{"num_hidden_layers": 13, "hidden_size": 128, "n_experts": 80, "experts_per_token": 4, "d_expert": 32, "d_shared_expert": 0, "hidden_act": "drelu", "moe_layers": [0, 1, 2, 3, 4, 5, 6, 7, 8, 9, 10, 11, 12], "router_score": "softmax", "normalize_top_k": true, "routed_scale": 2.5, "balance_loss": 0.00296, "balance_bias": false, "router_z_loss": 0.0001, "init_std_router": 0.0178, "lr_router": 0.000815, "num_attention_heads": 4, "num_key_value_heads": 4, "head_dim": 32, "vocab_size": 8192, "norm": "rmsnorm", "norm_place": "pre", "norm_eps": 1e-06, "positions": "rope", "rope_theta": 100000.0, "rope_fraction": 1.0, "qk_norm": false, "attn_scale": 0.177, "tie_word_embeddings": false, "parallel_block": false, "extras": ["capped logits"], "init": "normal", "init_std_qkv": 0.116, "init_std_o": 0.0, "init_std_up": 0.116, "init_std_down": 0.0, "optimizer": "adamw", "learning_rate": 0.00234, "beta1": 0.95, "beta2": 0.95, "weight_decay": 0.05, "lr_head": 0.0122, "max_grad_norm": 1.0, "warmup_steps": 275, "schedule": "wsd", "decay_fraction": 0.922, "decay_shape": "linear", "final_lr_fraction": 0.0, "batch_tokens": [65536, 131072, 196608], "max_seq_len": 256, "doc_mask": false, "train_tokens": 758100000, "max_steps": 6400, "dataset": "wikipedia_en"}
Below are experts of layer 4 (counted from 0) of a mixture-of-experts language model. Rows are named router (the router's row for the expert), down (a neuron's output weights, with its number) and show model dimensions 0-127. Each number is 200 + 30 x the weight over its row's rms, rounded and kept within 0 to 999.
Before each expert's rows: "raises" lists some tokens whose logits its average output raises strongly, later layers aside. This comes from a sample of Wikipedia text that the model never trained on.

# expert 76
raises: "port", "'", "ports", "ky", "d"
router,209,138,243,188,206,204,159,244,226,214,164,165,167,235,193,207,151,155,228,174,175,172,197,229,180,170,288,219,186,206,199,209,210,198,215,202,162,226,247,182,226,214,156,231,237,175,195,164,211,206,273,183,213,240,154,220,149,165,188,204,233,208,200,173,195,134,205,206,246,178,213,204,219,203,168,219,234,161,183,235,212,250,214,228,207,216,195,221,182,171,202,230,189,268,209,200,192,266,150,168,172,205,214,228,195,211,158,217,218,159,152,187,220,242,183,195,213,231,194,215,163,227,173,166,165,237,149,186
down0,154,200,228,215,202,220,252,191,162,187,174,195,226,171,127,200,253,213,211,201,170,218,197,197,206,176,200,213,246,184,213,197,206,218,216,236,219,215,171,274,175,204,178,176,185,245,243,247,145,182,208,213,161,183,152,220,191,200,171,213,194,225,157,228,200,215,215,246,174,254,196,184,168,202,200,201,204,207,207,132,201,266,160,224,218,220,196,211,242,230,234,239,293,146,206,156,241,166,252,187,188,214,250,172,205,177,231,192,248,179,173,161,228,230,157,200,211,207,186,216,217,205,208,182,194,196,199,143
down1,173,160,190,199,226,249,186,201,209,157,225,210,208,127,204,159,183,185,203,204,197,244,158,208,242,218,180,240,180,207,206,230,212,232,234,171,245,210,240,170,210,196,197,206,233,211,171,241,208,256,202,192,246,213,174,172,192,165,257,167,144,158,221,214,228,262,188,186,237,190,258,178,195,227,138,171,154,218,196,223,249,169,236,245,250,204,245,206,167,183,243,162,171,192,210,201,182,238,188,218,188,173,214,188,183,209,205,236,234,185,201,165,230,191,193,163,193,253,164,216,134,212,190,201,239,172,252,183
down2,193,194,212,184,168,164,170,207,187,184,232,220,204,226,203,195,194,200,199,165,209,199,216,289,221,188,171,205,238,230,165,181,174,206,156,146,207,252,235,249,255,147,175,211,211,187,201,169,209,224,176,178,199,210,172,175,243,170,224,141,202,195,167,184,157,166,264,181,198,237,187,165,254,158,204,178,202,192,233,205,220,212,218,195,201,187,196,163,173,204,201,252,239,255,151,236,144,229,183,230,192,195,244,260,201,201,216,218,249,205,178,162,172,201,143,206,217,190,249,136,216,184,157,185,156,201,178,222
down3,193,271,209,244,184,150,251,204,201,165,214,200,208,199,144,171,265,217,192,217,204,180,241,206,223,203,178,223,184,140,194,234,194,209,169,169,167,156,217,190,206,184,181,224,244,249,211,171,216,246,231,190,180,190,197,156,222,211,202,212,199,195,187,258,150,207,244,214,232,192,222,161,144,203,214,248,180,209,230,182,161,243,173,171,214,211,208,186,171,212,219,210,196,256,212,167,192,260,185,224,178,123,209,235,191,171,166,204,192,193,242,179,177,193,200,254,186,132,260,204,166,167,194,178,199,235,156,187
down4,216,238,205,238,228,242,147,190,202,163,213,207,199,240,205,209,222,216,225,107,233,181,239,240,159,185,168,203,260,189,180,242,209,168,158,207,279,179,202,180,193,178,207,224,209,207,202,222,181,167,230,229,173,228,192,154,263,229,177,227,231,213,208,209,159,137,247,252,186,216,208,196,182,199,194,212,254,228,209,217,210,219,223,178,238,206,234,152,207,236,192,202,239,201,218,166,141,220,198,186,165,214,229,249,171,210,190,186,219,199,197,226,176,182,212,256,176,183,217,185,256,160,182,236,212,205,260,172
down5,236,202,178,221,246,163,179,173,161,182,177,201,234,179,199,232,176,216,172,204,236,226,232,201,208,198,177,131,156,226,245,244,174,235,223,218,209,222,233,219,193,169,172,252,246,197,175,208,246,219,211,235,185,170,214,240,187,221,231,199,216,198,211,170,207,208,175,161,216,179,226,165,169,165,164,213,227,173,182,224,217,231,107,230,168,181,187,190,152,160,222,197,143,215,228,253,219,179,174,162,222,186,164,189,252,225,219,201,166,242,175,265,204,200,212,187,262,224,233,172,252,227,204,191,243,164,225,207
down6,210,205,217,213,280,139,224,185,169,156,167,214,147,177,228,207,214,173,181,182,227,157,238,180,236,167,212,198,227,205,227,224,196,131,169,195,231,218,248,216,218,242,170,262,237,206,180,224,206,238,199,162,187,176,202,235,264,151,231,219,210,156,194,145,188,202,246,181,197,176,174,184,164,188,211,192,178,226,251,188,205,155,250,192,163,221,241,211,194,194,202,221,186,228,180,104,205,201,239,211,189,186,161,197,212,230,198,254,202,254,196,233,223,230,191,220,186,216,205,202,213,179,209,187,231,233,235,165
down7,197,220,259,212,194,240,215,198,198,207,189,192,171,183,146,180,210,202,171,177,150,235,223,219,253,198,226,181,197,138,184,219,160,217,212,187,200,212,160,237,184,170,158,180,196,213,233,186,179,175,204,207,241,174,201,230,203,196,182,227,173,181,220,191,181,197,265,157,215,236,190,186,154,205,211,163,186,235,154,194,197,228,217,244,177,184,141,235,144,260,157,196,164,209,172,238,179,194,232,197,169,221,216,203,269,211,188,200,190,249,218,160,172,142,218,171,203,206,225,180,208,135,140,203,243,180,153,273
down8,194,160,190,215,228,260,185,195,215,223,231,241,190,162,198,225,214,226,155,217,239,173,203,249,208,176,159,184,217,207,233,204,144,159,222,192,200,201,176,234,174,172,221,230,199,217,218,240,199,177,188,193,200,203,164,201,271,143,215,193,235,198,216,155,177,184,202,203,213,216,156,166,161,187,200,173,188,228,187,171,262,192,167,183,195,200,239,191,228,230,294,245,223,235,207,250,224,185,209,209,130,220,163,178,145,194,193,227,225,222,179,286,246,186,178,228,234,233,159,247,208,194,202,193,208,239,213,197
down9,221,171,180,204,184,166,193,141,218,217,220,161,244,149,235,177,217,236,197,177,197,162,215,250,210,208,246,197,145,227,130,208,208,180,207,243,230,189,169,173,181,190,163,218,246,241,172,226,178,162,228,237,223,253,223,207,173,213,191,180,168,219,192,185,203,238,208,221,196,183,193,161,207,171,170,221,170,174,137,220,187,237,252,222,228,179,197,237,185,215,156,219,214,244,237,189,206,199,203,178,194,227,220,252,164,180,228,178,183,237,222,195,144,199,181,222,275,226,244,187,193,229,227,227,270,157,238,225
down10,226,216,190,257,257,195,215,203,169,192,218,246,172,166,223,236,173,270,159,287,182,212,170,171,208,254,234,144,146,236,125,209,254,187,162,191,180,220,220,186,207,184,254,221,220,202,189,230,179,235,197,205,238,176,209,227,215,183,200,195,171,183,206,189,198,205,179,192,189,223,165,164,194,171,187,212,190,224,202,231,178,211,175,201,174,280,249,181,135,189,218,216,198,233,242,212,177,147,230,189,184,221,196,169,177,190,222,211,168,207,195,184,202,212,209,203,200,213,214,183,263,174,133,240,199,242,204,170
down11,182,179,181,231,204,184,196,250,195,239,250,209,211,221,122,207,194,216,220,166,212,177,159,157,201,183,154,191,203,181,191,203,208,166,220,193,225,204,137,232,216,218,210,173,241,184,241,159,209,204,196,218,179,116,169,171,208,202,230,208,171,171,197,160,171,149,212,232,257,175,176,187,170,236,182,212,201,207,211,142,183,189,241,235,223,190,268,216,206,199,258,203,219,128,205,179,216,188,178,133,195,170,242,147,244,178,191,161,233,228,185,173,200,209,161,219,233,202,239,136,189,201,206,208,195,172,200,163
down12,198,244,177,169,199,188,256,226,210,224,207,260,210,176,196,187,192,197,217,203,197,150,140,187,212,231,193,179,185,242,202,231,187,204,201,214,218,245,228,186,167,191,119,208,205,182,150,190,233,175,195,205,177,239,226,142,190,162,215,141,231,197,203,185,104,218,227,234,154,187,183,207,210,177,192,233,191,184,226,239,223,211,158,239,176,172,208,213,175,201,232,204,261,192,201,211,160,184,211,167,217,245,224,211,214,172,244,179,197,219,210,174,199,186,225,250,232,255,229,220,204,176,224,186,100,228,165,175
down13,184,179,200,188,154,241,190,213,204,192,245,209,177,194,194,221,190,240,227,183,249,211,223,216,204,176,215,191,186,207,231,162,240,220,169,198,170,226,199,172,177,204,190,223,209,223,190,240,167,209,225,214,240,195,232,158,237,257,199,189,198,160,175,192,172,215,200,177,191,210,191,178,182,142,276,232,246,149,228,162,171,193,259,186,232,226,215,248,180,281,213,211,226,232,246,220,234,176,236,155,220,224,236,193,214,220,223,241,210,121,184,180,189,141,209,174,196,158,200,143,272,205,196,158,181,168,203,179
down14,188,255,212,230,214,179,222,160,176,165,175,223,220,234,192,210,154,235,171,222,176,213,158,185,222,214,157,196,175,269,145,236,224,210,238,204,228,250,230,232,214,143,193,196,256,198,172,185,253,229,198,229,213,126,217,164,226,227,202,173,226,184,137,208,236,215,177,220,190,167,188,173,189,168,223,270,183,187,220,169,196,200,199,164,203,256,223,160,209,210,247,226,211,206,126,207,252,178,201,195,219,220,214,158,199,161,237,154,213,192,199,219,202,203,169,216,226,206,228,225,252,202,230,229,245,200,176,200
down15,151,171,190,206,227,241,202,204,195,229,253,161,222,189,204,203,254,226,204,188,180,217,201,235,218,219,188,179,204,189,174,156,192,164,168,225,243,208,195,238,189,182,185,237,177,215,154,174,193,242,182,213,223,225,243,200,177,202,214,180,179,215,238,179,156,203,182,176,216,172,199,182,210,235,182,280,213,219,264,196,258,162,187,201,159,202,293,199,240,210,214,235,203,168,242,226,187,261,241,198,199,211,181,142,195,242,220,223,158,198,180,196,143,253,216,211,254,187,206,155,156,183,211,187,273,204,220,199
down16,224,200,181,211,231,210,179,201,159,177,181,201,175,189,256,214,180,223,167,227,228,202,177,165,257,255,203,218,210,232,164,238,219,166,229,182,172,160,207,216,201,208,193,226,237,193,193,238,224,222,217,157,209,216,213,252,240,210,216,238,176,167,239,169,171,192,187,242,175,209,214,199,243,181,200,208,212,152,189,222,244,192,227,149,187,216,283,214,145,199,212,199,191,229,203,136,174,226,167,184,199,164,116,179,173,206,232,124,211,223,165,179,184,204,241,251,182,255,176,228,197,146,195,203,191,224,255,194
down17,218,170,181,152,183,158,210,179,165,174,178,152,249,165,126,200,140,203,185,192,170,210,177,192,244,153,260,212,234,162,181,235,195,186,170,167,196,257,197,186,205,196,221,135,251,211,182,183,205,169,165,146,185,236,247,189,201,174,196,185,205,229,232,212,202,152,225,151,176,226,113,221,206,251,165,206,219,188,216,222,168,191,227,208,194,224,179,191,195,212,230,201,232,146,194,167,161,151,183,176,182,232,231,198,194,210,236,216,214,142,183,178,209,229,180,167,187,226,213,227,200,196,206,220,218,197,188,133
down18,247,179,203,212,174,243,203,161,233,188,183,255,145,140,177,219,198,248,197,264,195,202,169,199,194,220,178,213,226,198,246,213,170,152,217,186,164,196,202,185,210,218,160,226,252,218,215,239,223,193,168,149,180,219,207,151,268,190,205,211,231,215,181,172,155,182,164,184,162,224,144,219,262,186,229,244,218,201,169,230,178,156,242,240,238,221,239,195,170,196,255,188,224,207,195,227,232,182,204,163,185,191,180,155,187,231,202,207,153,177,272,253,240,180,185,187,211,169,224,196,216,185,177,187,201,173,228,195
down19,217,216,159,232,240,184,216,203,234,264,214,244,172,193,177,183,232,174,224,189,148,178,223,177,236,207,191,181,229,240,195,187,232,226,218,153,206,240,173,178,173,143,185,193,152,197,266,182,164,223,190,193,156,190,187,182,254,238,211,252,91,181,189,217,243,174,186,171,205,231,216,179,209,207,149,196,185,209,223,164,186,162,176,251,202,206,247,183,178,253,213,191,232,170,154,170,168,221,219,231,241,204,186,223,204,174,185,181,171,187,195,144,230,228,187,173,167,169,209,213,227,205,200,244,226,212,246,218
down20,209,189,153,189,204,225,207,170,213,187,212,244,135,194,192,206,177,196,191,262,180,186,205,183,225,241,164,182,245,171,209,225,257,221,211,243,156,152,148,251,212,179,206,206,158,186,233,198,167,175,214,146,170,183,194,141,232,232,249,206,171,172,262,248,217,214,207,189,192,194,188,214,179,209,254,218,215,211,230,174,150,187,245,218,196,191,262,224,175,206,232,246,227,210,163,227,187,234,206,241,235,141,153,196,146,196,204,188,263,243,223,197,179,206,197,190,205,227,193,263,207,178,167,233,191,209,200,189
down21,147,200,216,241,164,157,212,223,178,228,243,228,204,166,234,198,225,162,181,199,177,196,150,182,226,165,150,172,187,176,229,251,223,192,133,177,149,192,144,231,211,153,232,186,205,215,207,220,241,174,163,173,215,209,119,215,166,192,210,163,193,197,178,136,214,190,191,169,175,197,182,152,221,209,194,244,199,205,209,129,245,176,231,253,229,178,169,222,222,208,246,159,236,180,238,248,199,187,193,154,168,204,262,212,210,181,184,204,209,203,175,185,223,224,219,233,212,204,220,144,235,188,212,196,175,227,198,207
down22,169,157,165,201,186,193,208,168,146,175,180,190,191,207,230,234,265,226,229,205,238,200,186,237,224,203,208,224,206,167,184,215,171,242,200,217,186,223,220,246,171,185,184,195,201,250,216,233,209,241,200,177,180,172,184,119,212,223,219,229,158,237,213,186,204,200,232,250,254,196,176,167,190,166,197,246,253,201,224,151,186,211,137,205,250,251,216,171,194,199,205,210,250,225,184,171,178,217,243,225,174,238,248,215,241,205,174,179,241,207,240,145,176,201,222,187,249,236,225,147,210,226,234,216,234,229,147,192
down23,183,261,222,215,187,177,199,258,196,177,203,227,194,204,210,209,237,227,195,234,200,225,168,229,195,173,216,189,206,193,220,251,173,226,206,236,259,210,197,222,197,277,215,163,190,199,236,160,215,226,188,200,165,218,232,228,227,220,170,195,158,201,234,237,204,200,228,166,288,199,236,159,167,145,209,187,220,248,229,244,212,175,167,229,272,176,163,197,204,222,193,193,273,204,214,202,199,176,217,157,209,171,204,223,238,193,271,140,206,170,195,213,223,165,227,217,189,222,212,119,242,202,172,199,184,203,196,201
down24,168,159,224,191,207,174,205,192,207,183,221,153,204,166,211,225,221,237,163,193,204,125,122,232,222,156,187,189,169,193,193,223,154,203,189,236,265,255,241,225,239,230,181,210,235,186,183,218,204,209,169,223,241,232,156,144,167,235,166,203,154,202,152,195,263,182,235,181,173,247,243,191,184,217,217,200,214,214,232,230,205,171,207,208,181,197,134,180,197,201,201,249,243,217,226,159,221,212,237,197,218,202,238,272,178,212,208,164,156,194,201,197,188,148,190,205,180,200,209,176,194,236,237,218,232,189,162,230
down25,241,189,218,182,228,219,221,175,209,223,187,176,156,170,204,187,191,216,209,222,221,211,212,215,193,255,171,214,212,165,219,181,173,129,249,208,236,246,187,273,165,198,220,160,200,228,140,144,184,174,260,205,223,182,186,179,171,179,197,140,171,213,189,168,130,263,181,201,127,200,203,184,219,222,230,195,225,219,183,173,209,186,203,202,212,172,273,215,199,218,161,232,201,160,195,177,162,233,251,224,153,240,214,172,180,224,182,183,170,158,205,204,214,173,202,234,237,187,257,219,199,242,185,167,229,194,180,222
down26,220,199,228,186,205,190,178,240,223,166,184,185,195,177,188,150,205,198,188,163,167,167,165,246,197,193,168,170,202,167,174,181,155,189,154,205,206,255,182,270,232,167,220,226,237,250,160,159,200,213,175,193,187,201,205,189,183,208,225,205,218,188,262,190,165,227,216,255,205,224,242,194,139,224,143,195,208,224,192,133,204,213,187,158,183,176,241,192,212,187,233,225,243,175,174,239,158,213,221,250,181,205,205,220,236,179,194,216,175,254,229,99,167,209,178,208,211,194,238,191,187,199,235,240,169,138,196,212
down27,216,206,203,230,181,242,183,229,190,208,200,249,225,225,245,205,201,118,215,164,209,149,242,220,151,175,156,213,265,200,198,197,173,224,263,176,192,236,205,197,162,177,229,137,251,209,199,252,202,208,201,130,206,217,214,215,200,248,236,178,224,213,201,183,191,194,236,202,276,235,210,175,183,215,228,184,170,165,218,198,185,197,197,168,179,213,217,224,199,225,133,203,263,155,146,231,221,171,177,232,210,201,205,229,246,203,245,136,192,185,180,182,157,164,205,195,169,163,216,180,196,211,184,168,190,213,210,219
down28,168,243,241,229,186,159,202,171,145,209,161,207,165,183,199,230,170,191,166,224,191,181,260,179,164,147,172,175,231,240,231,197,173,180,178,217,188,234,165,226,235,212,221,237,192,219,192,160,184,191,218,182,191,218,226,194,210,167,222,263,193,156,240,187,203,179,185,212,200,186,176,207,157,168,222,215,225,186,186,133,158,214,181,212,159,170,278,120,209,180,165,197,195,195,205,170,248,210,194,199,173,211,242,136,177,222,252,225,183,243,200,188,179,182,204,189,229,144,215,155,218,240,196,215,140,234,176,182
down29,202,174,234,218,155,190,181,269,182,238,198,205,222,146,228,243,253,192,227,197,210,146,202,191,216,190,182,209,146,176,192,157,227,283,161,101,179,185,206,183,215,176,144,174,214,251,192,194,204,224,209,229,201,162,213,199,189,207,195,210,230,212,206,171,201,153,208,244,216,211,215,213,176,164,204,196,260,164,228,183,178,196,199,158,232,195,188,226,191,140,170,200,143,266,205,172,213,167,221,144,180,183,212,220,247,190,226,239,204,213,256,231,189,171,208,215,227,213,199,158,182,211,180,184,210,186,212,157
down30,261,233,194,239,190,160,203,223,137,200,199,194,193,214,215,217,192,203,184,227,155,226,188,201,215,172,105,204,180,192,228,211,177,175,171,186,208,232,186,224,163,234,184,252,171,190,229,217,238,232,198,128,268,224,190,207,238,164,234,182,199,188,151,152,164,240,207,195,206,174,155,160,202,202,160,217,197,223,182,149,213,180,207,166,193,196,224,185,202,254,228,165,242,270,192,188,168,207,205,144,207,213,210,197,183,192,245,179,146,168,212,227,259,207,212,200,208,226,162,215,210,183,167,200,238,225,223,256
down31,161,169,212,212,196,206,184,189,206,219,231,186,234,187,228,205,200,131,180,263,244,158,256,180,179,196,189,223,229,187,193,189,172,234,165,183,160,177,218,216,192,208,178,192,214,223,112,213,193,219,243,204,229,185,178,191,182,213,219,239,186,176,173,151,225,147,224,218,204,200,195,198,197,153,242,246,188,163,212,179,130,249,201,199,182,161,274,206,218,131,205,243,214,238,194,228,182,158,199,166,172,183,180,143,222,191,257,153,190,179,172,221,207,212,203,235,253,214,217,171,225,220,204,143,200,203,231,175